Below are experts of layer 9 (counted from 0) of a mixture-of-experts language model. Rows are named router (the router's row for the expert), up (a neuron's input weights, with its number) and show model dimensions 0-255. Each number is 500 + 40 x the weight over its row's rms, rounded and kept within 0 to 999. Numbers have three digits each.
Before each expert's rows: a language model's description of what the expert responds to. This comes from a sample of Wikipedia text that the model never trained on.

# expert 14
What it handles: Place names, compass words and geographic nouns in locations and addresses, such as County, north, Creek, Portland, Street.
router:510471480487501505585457528525437545505502495554482464558520451507416501543534541547480604440465494521493505513526455508493493465496576522546529551520514491520527479486415475481509546446434517494449528512478525503491467559533513450537517508515475458542437475554460485499477555405581500446514574503510476452412528446422479452498443487504451492445450475508568480458558510490496546504444443488480453496505540532482529525501582465508537485451525450481474507463517524556509532490453498497544543492493566502477455476508488450538519509565528428543469456515562459439453501439589518438446503558528545584503439464513557540465454512489466473426498507421498517486471465515515487530509543464545511503521539462545530475611546579516533517513412435451514535560555551541504530491549494
up0:490467502468456532571495437519413535525500520526378524483478486471477575468569551528486487448442490506551509504541479442470472551473547469550546500473507496515544510441499592440521491504497534526548485506468532459511464456492543567557503512516509465490460476446546485534513508530547470489507524514524504528498528486493513467517514520562521420526533409489558503516497497501536505539426489498503416458480524554451472545504461455453529514491487510500499437509475545594474525554498441542518526443541474549477544429470440475582504509549578533464492484487563494488609529465516416492517518504546596501531422458479492472413510481431504454502500594474578473480447550462531484511484459492538496513543494450513549546548430511503581442416502538529470558536537538485465558480520496
up1:490497501518527431534456486468486559500529466498472478498471474462519496513502541480456531535484464524481522539557525474506469577426503533487489470595512435415552474515496535581595522473452502484579504502488430477497449529472436509478488519567471474539508491489457499447505468488451549502527489488478407525472542483511477490483576512418484503476458531566519471547440439439506617485461491487499525460481525443502488507435549492486517518464540518487518514522528517467581580484505571480550466507492546482431571550428436497521533478514534485491441461505530558527551498540428519505515508440492562477428406526535503623479469502546439412460463473487482574513514441504596501481428507496556517528483469489521486492491480499441509532526443473448463466473510517507552563500489582

# expert 25
What it handles: Number pieces after a decimal point or comma, as in coordinates and large sums, plus unit words such as million, km, miles, minutes.
router:506491455459531471549476551562452421488477496513549484472515472501467497495535548510572580490501546550499482460498497509520511474426549448532539553478471500535482484474502438496513520478501463413483535519504506499503448507529554508540537485521455445508484530493447528531510480465545490459557607416486450453427561537416452489524419473539504482474444489504542422509511468481451580522406480488476358547475496544427515494505524474556545512477499514477486599460508499529532507388470473433571495470555515509479456425504505518515522481551522460562507448540504474461455476476486422452517552534504508539561502504469550514516496527475494521473473532405480538497499469558607523511471520412479529529537535441510507536485538528526530482519454420470536510553530517524488474543545534
up0:499495477446492431480497514505463516442471515601517499556491497529527479468450515592533501482551476501484514495513472454492486585554442405491543518497597515519461541523537455435490491503529547427445363477499514550481508516454455523591525573537483524480447492549488510452470423518491530498517500517501491489554500433422579531511515514504497580511474500505493583523511448470525498490450486444456519552479539515506538479509495466516626521511520514454466474491509552435430563461469512495525493462482525483431484490477519496526446498461512552528579492497535544498460511458522455505452417537525457518492473526516549502502573575470473448502568495520501433509538494551501520519551489454546523540444467550518514472486554515430450510517520502476643557537444467484477532535472488
up1:504514458505471403478522550502566504549535485508541457422494476494489505513441564504542539488492525536517532475436513482584484518488503448445488500567418494488438416557480543516502501498478532503459495535514486490571551488491588487547439476456406457524503526493535534502560477498492544584520481481544505479479471446462433508539471435530499463525555578515533590477488481536507465526506447436506492558496545525458490501520473510410506506559498478450529476493471489513456540454493505599497439516530480535459499532583531473540505562470524481486522469478479510457385513459513511536472526514527494545558482515464546494557505499446493550462537485498487509560582448556417502450465490539602435496587510490500507459506470465505478526563497605530584494536461495552497564497497555

# expert 8
What it handles: Verb stems and past participles after was, is or were in narrative prose, such as reconstruct(ed), appear, worked, cited.
router:502519548475546437530503510508477522509480459502512541507525428504454464473543563525500499438499478493511531503483492586511495513449467450442499546529466437597552468501539438461483517514512503483494586560505529469543514440467499467545452505532455450489442450444490484488515479477513513529546522474417427464478599455558497494495445413555521398482489451504578544529492500471505560532455459491474473496493541545487513484405592499561491461476462408539534518541499426464533515449496492449553616459524483436519439455476515430527494482512512509508539494547521452524417512538493509563526482547497538552525447422486538547495447493477476499428462474506473529512476426485556531517485528473486546520550526548448482457542507546460487476513450501458530527493537548496469578534517584
up0:569406542582532495454469499481444561496515492466445533482499469459457524436495469525451477528550488539545485556516422481540492532507487507559457476524465470543559499487502501463535522569438524488482536501455470472505466482520506527492450580508559516521615404527599474537529498475417529486505434533452468464539528468551566515456482537583450504514474557560488564587441513504555482529494480514454467538490438441449528493432555498445462555518503528520494495542518544482497497492475480593450531505511491461510474423469445484478520511492519521451517470467517483495471450583525544436460510541482475450451547470513546524478522580566533467504463488528502480513477514439517481445520499458482478506550476534492496557562538464481490474519470467553465516442450584419537559580474504
up1:494513487491519547494430530520508560479591495482489500548529452433431499524537461575441433432564508518466538557438548468483452414519494457521490549526463510454499520528526469422513456486536549407527552523417558528467506496540492529485505521508486540490491483507495498492466520517495480469538475468483476474547510427436485554492506433491444494568477447450460505439488519511508470467505497487540515477466528496486469552622458513532459480501485502462520536399499490503521585531413536460568533480509585505503520576457400609522506533483505518483472443471450496473422485546528449526465476446503547430443514495452545501524443485518519521510499495478468498570504481432506531556526415523462529497493504484481571575485489491470439494447530498551556536430557447487498516497550505

# expert 55
What it handles: Concrete and technical noun stems, often before a plural or suffix, such as material, room, gun, system, jeopardy, psychotherapy.
router:430519548498542470590449538483529541503524511474495473561517455514433461469533500490539488438551553504452481525513519528473575541436545483610486542471529497602565489467499438485531508445485474452437603572468563442487471446504538473519489503583498527509510495450437462483516536497501522457480507463544441501481528438499501453491437463545470503537546557442489448496451493534491613492494474530439464523509479565467500459472516429486516501452556471476472549455521482471507473415472456455489535481417547533435434522468556505491509495531476425501538465552552527479507525530492451502419543545444506523562497463468497547509522518451450483498471503478466520538457478458580511485441530522522489549522507502461463569561514560528449517432472530422562555507498488530479542506493523
up0:525485451530558504539468515556506537514502591530459489527518514544529411456520563509474508505477531498440538568537530515471499517449512477602529463499516440536511506462490486423494516429512490502475424504570454446521501496443464498454510403516502489502507551497455430428503547515482490491496523520454465524564478502535393503530499484455484441497537440549395517498460507466509574473558556504532509482518490562526466467489581505537409536558447539495428517515486525547532472470504495518569495466476498535522478514526489494561491473549450425457530492531476573502472501528532520486477511455545504515490514409443486487494532463425495599511463440534557471467472472453563516451459588518476472459539510524432477557591537539491463545450551583461507477533517515566482520510465530
up1:431512490478595520525390461457535503512482443527454513497476523579510465464538499467457490534508514447497500552490531465470510489537498392476451519476532492530530441570429473552459520518507503509488445491487472452533459526468397489541484532520511557471555469467544523546519495508567454473487498499492383563498522524506518539411470435550463538500493479473539540517495473460530506515479484530488491498474477535483545496472560406549487479403453573539506533517474461469467482442483485518513508469544488418465403512533465497525496462528491481522513493559519549493529500527522486518446415517430517486539491487467516500594396496508421522433495514600531543482531577413514500459488526493511579479484455401489461470521476529505499454475510436478475548507568526468528534495529546

# expert 41
What it handles: Single initial consonants or clusters starting a word, such as d, p, b, r, sc, st, often after a line break, hyphen or parenthesis.
router:463517500536438491488491508487485480487582514497489481420519439519478532502551575535520562511520521486581538451487395457482584454518518498547517541531527514557561464483468461484525496452479517427483532528542497447553517520594450519488531548464551507499500513543479484553476574498490522526505477496520547498504518499487451493499459462518474485483483391543507512508472485518487456492493522479434462585485535496473436494510478372529448584478548477374485497482543519478464440504474515481503551510508477542439475503501480498524558395456533500519614474522521406478493441504505439550455522567448582507493466491537532542564471450500499512485435453481481482475470449457538483504551558497442520491539544505445588489500523533499556496466436517505510511503469457553508458549529583
up0:572538488605492461548458588546494502436420501517531434468530482502534531470480408464523436480517514529524545481448504517444532556443484540510511524432593491521532514475528472448539541445507495510481553507525622449524549435492480513578526536405493460493511525525476499484451525453503472505555515465536455498484499522552474547495520515465479477490538426484439502472479500561518462494463450516509462567509512475493509526512497461551491566549486450514463465482511474514517521477505479517462525522440504572473524543417555505540515523512481540438525501560495461530553487467472465496509564433510547479541496495533553549540509437482479486399564487530490461497487414550522462526496540565401590516458549440525565534598517506424436522519522521538553542490490477509493519502450503
up1:507468511454475509512500447517493490497447535495502465462471486559510459471464481497512563465470509608545533435417471528473507495536494496457480513500542548447536453516455481496509454551472471418547511520528497457477534534555500536543531535461491469475519584494454440432423547461525532503487460537454482553514566442517526472503504483441525551462453470510535560488453496475534468506455464478580560428492544638487473448440569538500488464513518449517389459519533477512474492471503491470526519489540377565578517470523462504472505446515507508462545455506527588496452470500493445543451431522483457494503555528503523473506471560519475498511427515492535536491518515429532511457434518514484530558484479471511635461542525502429477495492506528536440541503470491555487570525435462

# expert 13
What it handles: Capital vowel letters starting words or abbreviations, especially U. in the city-state-U.S. pattern, also E, I, A after parentheses or table bars.
router:519467452467483522525530529480510530469519537523494471529504495459447491568546524603526570535471535542548528537491424442424518536549513496561499552577494523509541450463499468493503486452503508497487554474409457442509432528518461509542553520622473482530449451491502486504569527481533514454533538488444516497530521529468456511536444422587508451495491476537556432443521527460481489477506448455476508514438488477499458482534563455497464464536467462487492552508604533559505497453433479504462524448510507509450437463498516429504514442505537488508518498575489458510495466461583468428504452571475547535505537545502587503507593451410484538459475462492467532459507535500443520513501482479473456547492530412458525423535476507569500477548534453495519502502506505583489509564518569
up0:541481455504411510539528508474481502497504496492500435484568519617559555522461506606493568532528524465518496513475463538474506529492515503529483518488547523504507480514459440513533548511458487505510510473481498561530534458528428509455512503525482471438433474450568442554506487442538567473537512504419505473500527553443413555477423491435538443446554487533491480549490543520489515507523485505530499519526541504451491503533560489537524411555480455507489506518602522471541459560487505476410490562559550515481485514447467457480513552460527553488532525543475561461473537473517390489502448568545528519474486537521569466494550496549481505457444523530478524575516524540582438548489439507459439501454473484473521503564440440440461497552550536447517515495425468547480545447443515
up1:538495449417489468454493479526502525482568471548420453549507456460447473498548519563441447526479507524433525475465439469484512522512491473500504486599500527504513508499563473481540494480525486558578460485567410504390501506509500459446465469473494568496470535529588515445530458475516595445487549502459511491516489482452546482518541501471500446582522484517534464492503441484468508463516541518473469463545533467480529432589517512515445537465486448511426478461557506447458507479504492512530471541512549501460550482506499479468531500552538522521537546528514523451539524474523504580499521507488523523481538519587463449464555537407487531477456445457469538474447526456491501496495531476548549559514472505509411499556446433609580497531483544462574495441542571449543527452439502

# expert 32
What it handles: Opening parentheses, commas and prepositions that come right before years or dates, such as (1999), since 1998, In 1990.
router:512525510496510500503421450460513506469483466509480482534533465514457416489565577480555457436523507556557501466516390553504513512533500483576551545518601518495473416489393402432472504479506538453496516508504494430519493519555515520513483522588506532522477514424519457546448497484500503491474529462459443501472512465474501528522474460516510481492516467511497503536528467501443423572504518494471479404524513540456480500517481495571525553524485484453490539464561542582464493463449509476479454424465501532495467515425556425602518450559515537556557495613499469517483551453492509470502515523430488526489503506513499487562567496470438516507492536502481541568484460561489507496514541494471549524506512588560541518509491538514457538464469433498486579576510558533447509441477534
up0:501508501505489591439476450507508480459585511481458486537533492571543537530431534545499499494525495485450475407456473549553509459501492510470524585479512506493501442523479476455402471392566585528511534549476515488525509550449434462473542446522527459483529514526501547526461477473514466524494519432540522482552456515509470479445461520454474491513471518584496600503489510431519433517448554495587516471454441477569564557480527453462454495493546486514541495520487518483510460517502476499505583462475549544500454460557475416510483583565542425438490577546564501469561450534545611552467502505475428537504442464547477481533506542475447575535539517488545526464476518547475504469499515462548500473539518535477473545444448459525497482480507429480497540488480499479499487542506515
up1:485523419535505484508503492493490502567461489509572509536498429556504458573529511541557490504505497480484529440484463538475489544461518500482551489550551485454438579496478516423563546508498554529455528490515519502482535534517497498487395549461527538429519479499527481500543483496487442430472524524490407567415488478512498496496497467561488440533454472526463531500463534492523567563480482495502549512464531500477486474476443575466455479525518407489495509567483484459547508419460496529446448497534502450567457565500500466540551420495540531447553509512449478457458544439561490530516526467527434473512402483539571477540527541506465503476521453496448461427521492534452499498548491544484502503414527429535448587476471472518557475480440530533451564516477492556538588541574563

# expert 43
What it handles: Capital or lowercase S, also B and J, starting names and words, often after a colon, comma or table bar, such as Sameer, Searchers, Saint-Saëns.
router:530510481501411505529519528472406538478580501414510478507503480479501427517524557547476558477522512518538481428506453578533506507484466505558541543553561467479537462503429446497507493500488539485484549489491518472535479492562490471477540476511480474454473506524500573443490519506551470498537591553488463480496487509443515437522521457529534505547527550539549498434465486560489426472516522409510549545528540566431421479519489479498515502455601470465494500466484491502485487428423514472541495475503454537450470470512452446573536438515523456555605473515472496487481536460523457468482492540485547498461436502589492524566485482466378544550490533477476502486485453471460480586504509509394531571455529512418530537504531579449545451456488469480450475496480487522473519507478542
up0:536461546429466560537518475492555525490507525379561502510549461451553509503431477516426517517435432521483497485521502508524499482547482495520538499545483482514556439531482517478456516496439504462518507539530524485485500481447560511501587580522555523532522495465464474507489467469617497502632504542514476493513537513483447459520552449408480454506538538421479483480405467518477490454494497526457578500500532475446501474526426520500434496567531433512465487550525505501460515476586533460523490514482493542476513523554451505463526482490490489493532450476584446461511536471482480515442459538491556508505466444538490489433399498535417539435472445497489485522554486579538530506477540509458560493521455440494593418478501453526518522544573472537472491513516528468516540503493580
up1:554583504528507454523431534547458451446515514467485505532481556578534460561505568423562500426494458470514553477480540497424580590421516539504431504484534552433527468496473410475555520551496498515546496502515445542438537576489502537502511527471462573512496518394559430522458471514479527419591485520445521515469533495549499532544465459477518467510513506495530547437492559562518471486528561512509447474445424564493445538482481492532509429527525468484497509548484467507523565523433477492541493548540524502475469444535460508509456503515437553459495536481419561533484520485485455508510499503401560523487463494553556490552545440504473544559476542463509481518453437505481522449519431553453510527489516512534457497537544502500481454499497549496456484525535518555527460470464512

# expert 37
What it handles: Capital or lowercase K, W and H starting names and words, often after a newline, comma or table bar, such as Katsuhisa, keelboat, kiss.
router:455476511543508403485500479508463506559518483467520427501546513447494483530534485483491589518546497515598467541552422611473488547431474507577501527535534504485539441530460515517502557493530547454436498523560449434520531509562549493583541507474516481494462442436488517465487501510473527485530500467438496457494541454475506499481490431543495484515496487511596467447542496562529486579537408453477451493561551526498427476487542449449491474465529471436436530470479489479499498452517485430540534458487528480492514482517437438549518493453521450503581439565520492491522492520483500510501501440471489528529471465504433543428536549492376544526443511522496565505424473481512530516508424499492573574497525517466530488594490485516524462448511501524528526569454508513572514531494535
up0:515439517500474502524452499570564560440536513480460421522560535510504491548496527471490487518426515511525511562463459542514468558484496454571477553514514509488486458538461551488508548491476544546504452602485458576531568521421536549572501584506568507575552490480572519449511548494459467459499478512444540516528447540516537531566573482529577515452510457521536549545534499554487497477443529421484501517424486457504561475514505568557442554480452546507535558456486492481473470471484402543450482473476528522502504442530465531551497490449485542428522591488561456518532500459505467463479453473508487521477446434495497507468462476519485473544438481497503467466500450501524530519468487481464544503527553484418424432500524538472584516569404481505536498511510507494560455516488545
up1:481487519493511530519515477530483540475518499487465552429541553489554447560510466483548538496462521546544427495572511496481539518418521459557570484518483511417459536476507521520521465467506471488580548502516484490483513467487529510569486429475491343465463470494478438502486522553554476488469470504450484483554451521511532518529517455469583474589568523535534480489440485498541501515430491539522470529463438539480498489414497517551477499460514519599530493529552500481456475549538421495564479504459445568528540556452479486538492556503548535487596528537470516520503512485554414435571445529520510495425476471539544535460484491490505444467508539457487506497516506484468493530550521456539461508438552402472562512507411546523496574485477496533520548533518439513538539482495592

# expert 39
What it handles: Word-opening pieces beginning with C or H, plus inner pieces like ec, rec, exc: Hom-ec-oming, rec-essed, Cash, Hottie.
router:493508526530518468529498536494480472512540475456435435456534461474452488481552484538469586492534511517552511507485440553482484493390502487531513571561522535563512446516483481566453438471504492460442568440532490448521531511579552512491513497465493507605539526442475502530440482514496498521477491540436414516493476460499482532432502475526519486461426533482571526518525502465495464533518485459464468517511544530529394555465543452495499402508539420428425598459515545482504496459495506487459576452508457466522509506504406423527453523527552480493546461515555501516522516565473419546523476497464483567504489447540487494463544471519437493521501512501486491546431390472482549499462512512461483522531484514478519561564493576578473486572520459497548528565491522536532479531499478
up0:524495508561563542534483468486397601530528486483399496500521565563514473501469527490496529514493498470525563466472489491517475480518497549559476499560435583478539419544464437474486537506542571519520494506532485612520470529458495501461502535516540541489481518454559479530513558456470444447512475500511458461509547533536521464523499420555509555459564501524497539501500519411549420471431432468607493590459472446451447457499480541527466469483470498521523503498561481562568484539555458509490437452586460505484523531526487516464517498485505481478517446549498515476508521486577494551530423478497494424520502535451504560522506522517480480487453509462482566543462530481501430540471524521448503468540454476538557491578458524514495530501461469501446439494565512494541423411505477
up1:507522471465463541483492502503479458451528517503504480455587430506523544501541510451400518506485535478558566457533445563472470479505544495499555518486476474504511501489523461500355446457477465497483536455476504506466530467504460425488513462393455534561477494422478491506513461451482549508464467470574519502476471489496512611484523548490508547473530461583527500489482512504496471510521483519494473538542528453558483561510504485492491535451506486502411513516519465435520466498527423499471505517463502572501562441497470484516502507481523458437518444494501473484512528578505528505487478504423605561511501557427512523525479533567522474476503489549460499511489553556520428484611604485448610474511428470460512545511522527589442433482506549535589471506523542471500474471520526

# expert 34
What it handles: Cells of minor-planet discovery tables (Spacewatch, ·, JPL), plus past-tense event verbs such as died, moved, resigned.
router:501453532479482545587514534488460522571484537499551478560528440482472488566586501465524511534513503489469469479504444549451486505383396456520495546462516515459553443472442502415474489490424472515475535542440488446529478513548500459570499501528479511464477525476460465503559546490492505513607504508476466443433562506516468478578458487552522446466451488507525469559541505491520545402526484498546442435508478537542505451514552367529493473538482486471473558475526433514545447483485557452474555444449541461516463490494542487539530512487501473568496482547491443513514520545537534541481521517496492535573474503484471564455469452526579493466467522482432499443530429486513594536449522472500505504499587534434444461468513542539505494477466479439525503489540497537516545507464479
up0:491534546508495514511510461513445461500508534458547523546524483530449505469575575496451455448452472511508520532554495541480483428507463523545540462491573499501458454538461544521429411463467513419618502505558548541455543516494465460490495546540518506496440546458425484509534539441465497437512549467484560530404404493479468545572509546516544461478433568456523525540561445480471480489512496514494488589482493505481447492513550485545514466530439528511469503472541461473424409502529465630531578455507508511469465538498516495501559567512476473487464485492448479550473519488450529555483582550512492537488513475495507517488535488466547507528433512451508506527470548523474527563457517424556540505491538462498456508472473488443532546487514541471550459536474494461452406479436509
up1:521458554435507541495490545523426458468498456504508473512501521444491469487503434437450481482462593514461521472496493447504455540430539439531512532577513387539557557479459572474505464510432478471510531522465566468485502500540562548599539515526541486485519464485427461518537531553555421448567445520492507457550486493417476470539522578501522547564521474449515469506489473519550490430478560469494515474447452473499470472494464496474487488495518457497471559496493527543492453465483519472525591475459508429538491486518472504504516521535534557423492526432500582447426455529500496537490528528549513516501487482482504532485476461374508551532442527551456453581501498552441553556414533521458520557480495479516483485469505435516537497502516521529476547475418574519529456540501504

# expert 16
What it handles: Surnames or their final pieces after a first name or initial, such as Johnson, Jones, Hammond, Ulyett and -ović.
router:532476409472510499561509531480453472501587450495522462558506445418472408566527542516532596479528512478481574409454491544458485502451507479555534532470538455556500413509453467421459511482559562411431505556544515483494440528520525524537517508556471471589499470525446470510524530477522479510558498466471464482509531513525498492527463460523528444495429511489554479527558532467423552546516523502462378490524503516437473545452480483550506536427515489440507585451506494498491480468517466491544493520416526516462465501469528488546511442526470475541557494527530482513508491454493494406484541519501486526517422503524516487461499559497496581484482526395471506456472485480468535583460574477538469478500496479503491490544517522495467462486491472406500506593526571489507491505525521
up0:631541505503470505521543491488591526437551540500559555545486496436526489510570485577478488540524510466495534511477470459519479537477473496463493441479515486495494517468483479543538505492570491481440516478496563454481467469468453492480489515563491450447443489517508489502502550566526518531528505445524499515523519486541555545541476517397553457508515476552456509495446496514458495512470471471530428521503558586517509534442512415528439576470472516472470520479532464491478403470551523625408424518492445557478477535436531506499584443485514491485580446517511455456498524517482544447474511469493506438511437528519581506558488470473477519554521491541507509458484431500540551467516478543463507426551558532521496430524441454510471489480501502469365517504470457481552519507456525
up1:466506448486447508517469497495470503466515437493484481531514476486448455550502471552498477503527439544484485541448516577493504565467485491570498421446531469430517452565513510403569498550566517488558479547541515543543528524495456544540488487476492418568552520498440461554465529499573535425529567448468494436565463518560549524525464501492477531480399584487559492431487544500491526471518509508520461506525577483472535616483486451486475517529473518476486529519495506491546527467539538436548558479525460475518545467473506541500473397517506611523484439526501449476530500534445406504478459459446470425504527540507548534505536529491517512501495494444423515479565533503510429489545464567498488469462515488512503472558497484490523474574496431551554518521504438520587503524535498

# expert 31
What it handles: Last three digits of years after a leading 1 or 2, as in 1963, 2011, 2020, mainly in filmographies and dated prose.
router:484494429475511512547469568520473453548493493522517507476493472521454495564505535536536557492472524512523523434513503550471464460521519487514491593508470492557484414493476545495528529470494496448468556568453539494483421510486499538513529489540500460531458531483477479479549492523516535492509576494499455458397529525512456432477431441571529452513468516523483475504487468446528556514459526455484472568476574569442483468481532459520498496487462503474492545500546520453475431426467445422569454505464525514438475468534505506499517475558588401532519395535468467485470500528542499492508508495509512541568465501529548481524516539472525539458462486495506485529494423559467505564411513450524459559479519481412506498503578514559545538520447340490535447551563518549477524514522566
up0:499502509454459499530508515512514493515465461491538538554521557498468558520446506438518567563485505509463518469548507542496508462472516484457539527404539501510494422551484478486549537487504547440507510472461477457404487525544521493508456550494505474483496529483520467522542519572431535541495492484514452590502447491473540474530450532488536484514624520488457520444465494511418513377470501497583431572514565481484504481464545478529457527551475477448594547435529506514548573578531561455456474497474518491501558471543534549484446524539540414475534456479473412492486534517512518527500402446459500534522466458518488491443519487528552502624513501486495477500451554470514509473488531519551461486530539456529549517513438552516521510445491414479546515485529446453581540541491527
up1:496560454489525493504464494529441487613539555506510475493546469504517471472553473502491538518461550555514564503501478464477487468623495498416523548477578438472553453511563512493527529478484561454545542521495501538487507511462508544471569518487476432501532493455495488514511489513488448484475457453579457442523473497492467456504500518536522468594475544478465484473526497440485552503522541577528530537453477468468552426458471452480486437490546574510496504516516474500476548509475566531445545482490540454545513528474577458501473486469510551443510538472451581513476487488476443466499530484451485542541500472404477536417474419545530473555390506422495502559495456506534494527446498516540507572481634492441511492453537523521480443549576514469530566481495538556449544494520484

# expert 48
What it handles: Chemical name and formula pieces like -yl, -ol, -ine, and science words such as protein, cell, acid, carbon.
router:457496505455557550525435492555457515428506502516443485506512501461462473490515486436517489501529528513531481502465466536433579430456481463583503533459478486517555479460467463438483597459467486480455542521500546442532499515560437473591524490543560457552495517533452498466491466532512559511577526527520484413350502460505458479500376458550523484488475494502537529504500456532527513467508463490513443542471529588490501476497551457512511541536569476473512538484529476511518445462538494466492491411436505504437483507469581458519566511563519489503541526588547501462433502527500479483501574551498484597523473490477455515467557472496495495469469485477464469506505513470550565501432501431447523577519529516448540541520466495465453461437502493507526576511545559493544539542513521
up0:498547525530442525517491483510417500509551514529451520496489478496494442553528505522465441498437481480483449461432501626469534466507465537522501576478517520483489490493502498476550494501435459452542473511503489521484532513486505519501531549492495416456545515479471491538517446515428497530526520444571460538431495479469521479617457490562489484446498582479611536490503482467448494543516504508459511512545508567482495526439429542451472492515497478530546478450459496456531468537480486550482500541534619371553542468424522572514518438471492497586541496514435516503508420475543492465466534489523497570484525464517474426524566432520421527471478478535499534500497542500555501511472533467496495568535546532499527540544553498536585536424546436513510505431518490518490590492482523
up1:518543428446577515490518502600502497532453531427526509474547505455464567430506507465454467482587512432544449445529516506514556439542411450504495506481553493456485502559466522443511531466483454480480574525493523512500534481543465561563470552541507582538518481428492465481485519484454501486523491488505484456452501439535531420546531476558517508511501528500520538438521448455537500466520451492496526481504451507461454461490491459517554541490468524472586481470465493471564482432533521515582486520540503525512489525484549458531568489518487492469561442533518517416508446502422476507501572491438511516490488434434464520500565407573492483517468481520483493516461545579512541446543577433541571586502477554446538451561490472432468487517454533437503455513527530461521447507470502

# expert 59
What it handles: Latin-style suffixes in species and genus names, such as -idae, -ensis, -aceae, -us, plus similar endings of foreign names and places.
router:476499514420499501486452535485477482479612546435552478497497416488444494595512520522424521463519566476501449469499500522478516469450504436588487518445527492534479431470518506485434511477537506469445545621497491478460510547514500486578488434504507529495467469517450544516542578453523529459617570482484437521390503430500426442501485446516426430531455534554505517519491533453426539532524520464493463468522536532459524527494522450534485506488488494455532506454520478497497485460516548516492494499526493523418478482494567485568511478545493472563582485550534493451497543489514497477490556535493486568533470474519511521460511488476509586477470520430447548489525443485459499484504564451512565461507458523496570497568544566532474488516429450471505519548529584464493526516539490
up0:500508479475463555464498575428540476441507463489528506505496453471483472602494482556526515500491466394462507508467467558521459558431529502541480518534436450487509494443536514415473468483525544509510528548474467463495510525559524430536500531513520613493505423457425513543547502515499431495568476531507450569457465484436470474503508514517530467486455473514489475527498486482537496547513501443517484475503481486449556499514428530449534544487542493478596491464535513541477435484557495578483565460498601486523454560447461476572499478548547535483587554537498453492519533488486516464503501541543471511513515513498552437448481427447533558502535505497435505419528496453545524502437434519457522451436532540478457472557432558502497527477465571400504448496513529450530517530547468
up1:502601558464503491441429499544494535538499519549431508520521412493505497449435461468528524489574504529497461487464428512461483464545464500518524485466516460480457521447444492467453501484539481590536515552510454489462477539510492503559495475509538423515461509547524462516516535535465548497556517465466557547480452503416401558525460465484523429576445490428522524599524527457477540504530570471466541498546490466428531539485522465531555530443506526507546481420543420461517458479509505498521488504572483581480446531511548420543483495523552529525506492488526468515469411453482515490518511544531484595472543507521461518472544559437482545563506505409468588533466491507571512502494544443504511478487475530531541546506498513570495562494467456470448519503505569462506509514505422

# expert 28
What it handles: Numbers in stats tables like points, apps, scores and percentages, plus spelled-out counts such as seven, a few.
router:476417439473517512526507524536477480515514447503536516516498482436475513480597547436520521510529485636475501524501342486496508492491479427535507680474494526556494408453531466506525535483531470477494538539416522510519486470549520521506535473539453502519484502494521486506532520487525514442560506444481538487465510527494484471470513475552509489487481563488566496496498502559492542466499466519505378588457539510470512529506543445548530555452522515488517540490466459527526512484501474465511587579500504470493436436522550483495521466488561508551472483622542529501497549545474411471481536518507461505530457466453498557511482529464491496484504513493466523490480429486483538551519489478426498477477507422448487489514527526501513491468490458420553480572447528477529500594494541
up0:462562465480545490500511413436422526506499523530472506578456527502489499492557514480530508496460523465468534521537488504563538553518507453454570576614492442496510397442406476519448557461451521490500504494515472523456500519425468513483501429534470489496437517448483422517532491569458410470549523514483470510468463559540430432471540519521462541575586515469493490548519494606507487508473487525521437573433514431504485504470490567549486524492486452480537476491464475405487528583497476535538480499555511526530494539488453479490448462538485465479506592556519510474494487500490524491529472533492466455528557521490457567544483547533458502474511516495519494520481540454471499486488563460473451462492505437427548431490441594509480513551468432555490518447539503551510514504496453
up1:457569516469384444525503570541487506491546472553475472492562538508454492578542487477454493461541520575418514531476510495564521554571534500506469524411527509454454468444544520453532514541556512518487483539501411505463491517489491506492501530543574534507444471467526653510518473530527529468587522448546484497432525485476425585458492523490540541532527528467486514479444516530474484449477490525454461466460506473395485496517445588467518543510494444519578501508485472536467482499484502503595432503507449497456515431497439501440481485473457529495432464509503538514482515505503449575478480493562492518558553534515588565501542499477430535545491447487466495541550465496573543500472463473467541483513490453537534501522505504452476459589530497462492466519479450525496464526456522

# expert 63
What it handles: Line breaks that close a table row or list item, usually after a final pipe, in match results, statistics and name lists.
router:479504445549473517567466600453453509526503452515525520542545444413402545574570515478497503505560527485499477477473551486546528558495502484526563531552495510544512417509531501405543546454560529465444531501535518443510462486475448474522572504556472444529494440486490453559476550459531508430549513497492560464511509489449536492421488491530499548515429449513533513557461482561507503524477486511511514457491526565408468523507518431529514495551491473532500547396519531535479475438450467427555554470487515494481424432460458454588497510514544478519484469523548461499413488529483499504479483479533550541461465493567485516485525505432544436508449489445438498507514499421471541516485510483496453556466513473385469542522507515461500508486497501459587488568504534480540506515490541
up0:508439476511527472497485494463536522479466520557553547482582472542431510579602556546494470471474506543513477489530477491522487442563568578501450523495490547487492489507532494496535476567486565500512479438530455440494508454444541449463491494507438536515478440537486466480509442507468437414485473521546433473507459530507533473428482448463494527463461431569555528473465519467616498530480419512552584518531489523463438401407584494508511519413483487532509442533481451510464520501524499540506580541464545470521502443538433523453517530553510533500485474535512475500502509520516528505488534569526429530476460483483533555485449547483484550597516521519496433525471535510475546448517482511502486447552517543463479455461495517400458543573522469559494507511477472417513495518515500
up1:484471523492491475534488474498549526451495525513500515498495558571486615615504553506557554524523417511467507481573508538508485469479414479572508514477495524525535511547490509439472464460528487533493465490526497511522477499498434512438508446546513527461536535544462446494406546510440491475430564512499531433481488546496486481480438486467493532535463576509473555554466458468502503519452484487524499505519529479550508554519458442510480473541554480463433446501479487454527492496437447563536537447602520437471548446491524456510472421449467546470518542495510483534458519527502536412463454539470524560479534521518444485548467497563495593496472470473482460472405443495529487509510518467434507496412446452509496546572547478442480442540529548494550431443537570489564452505530457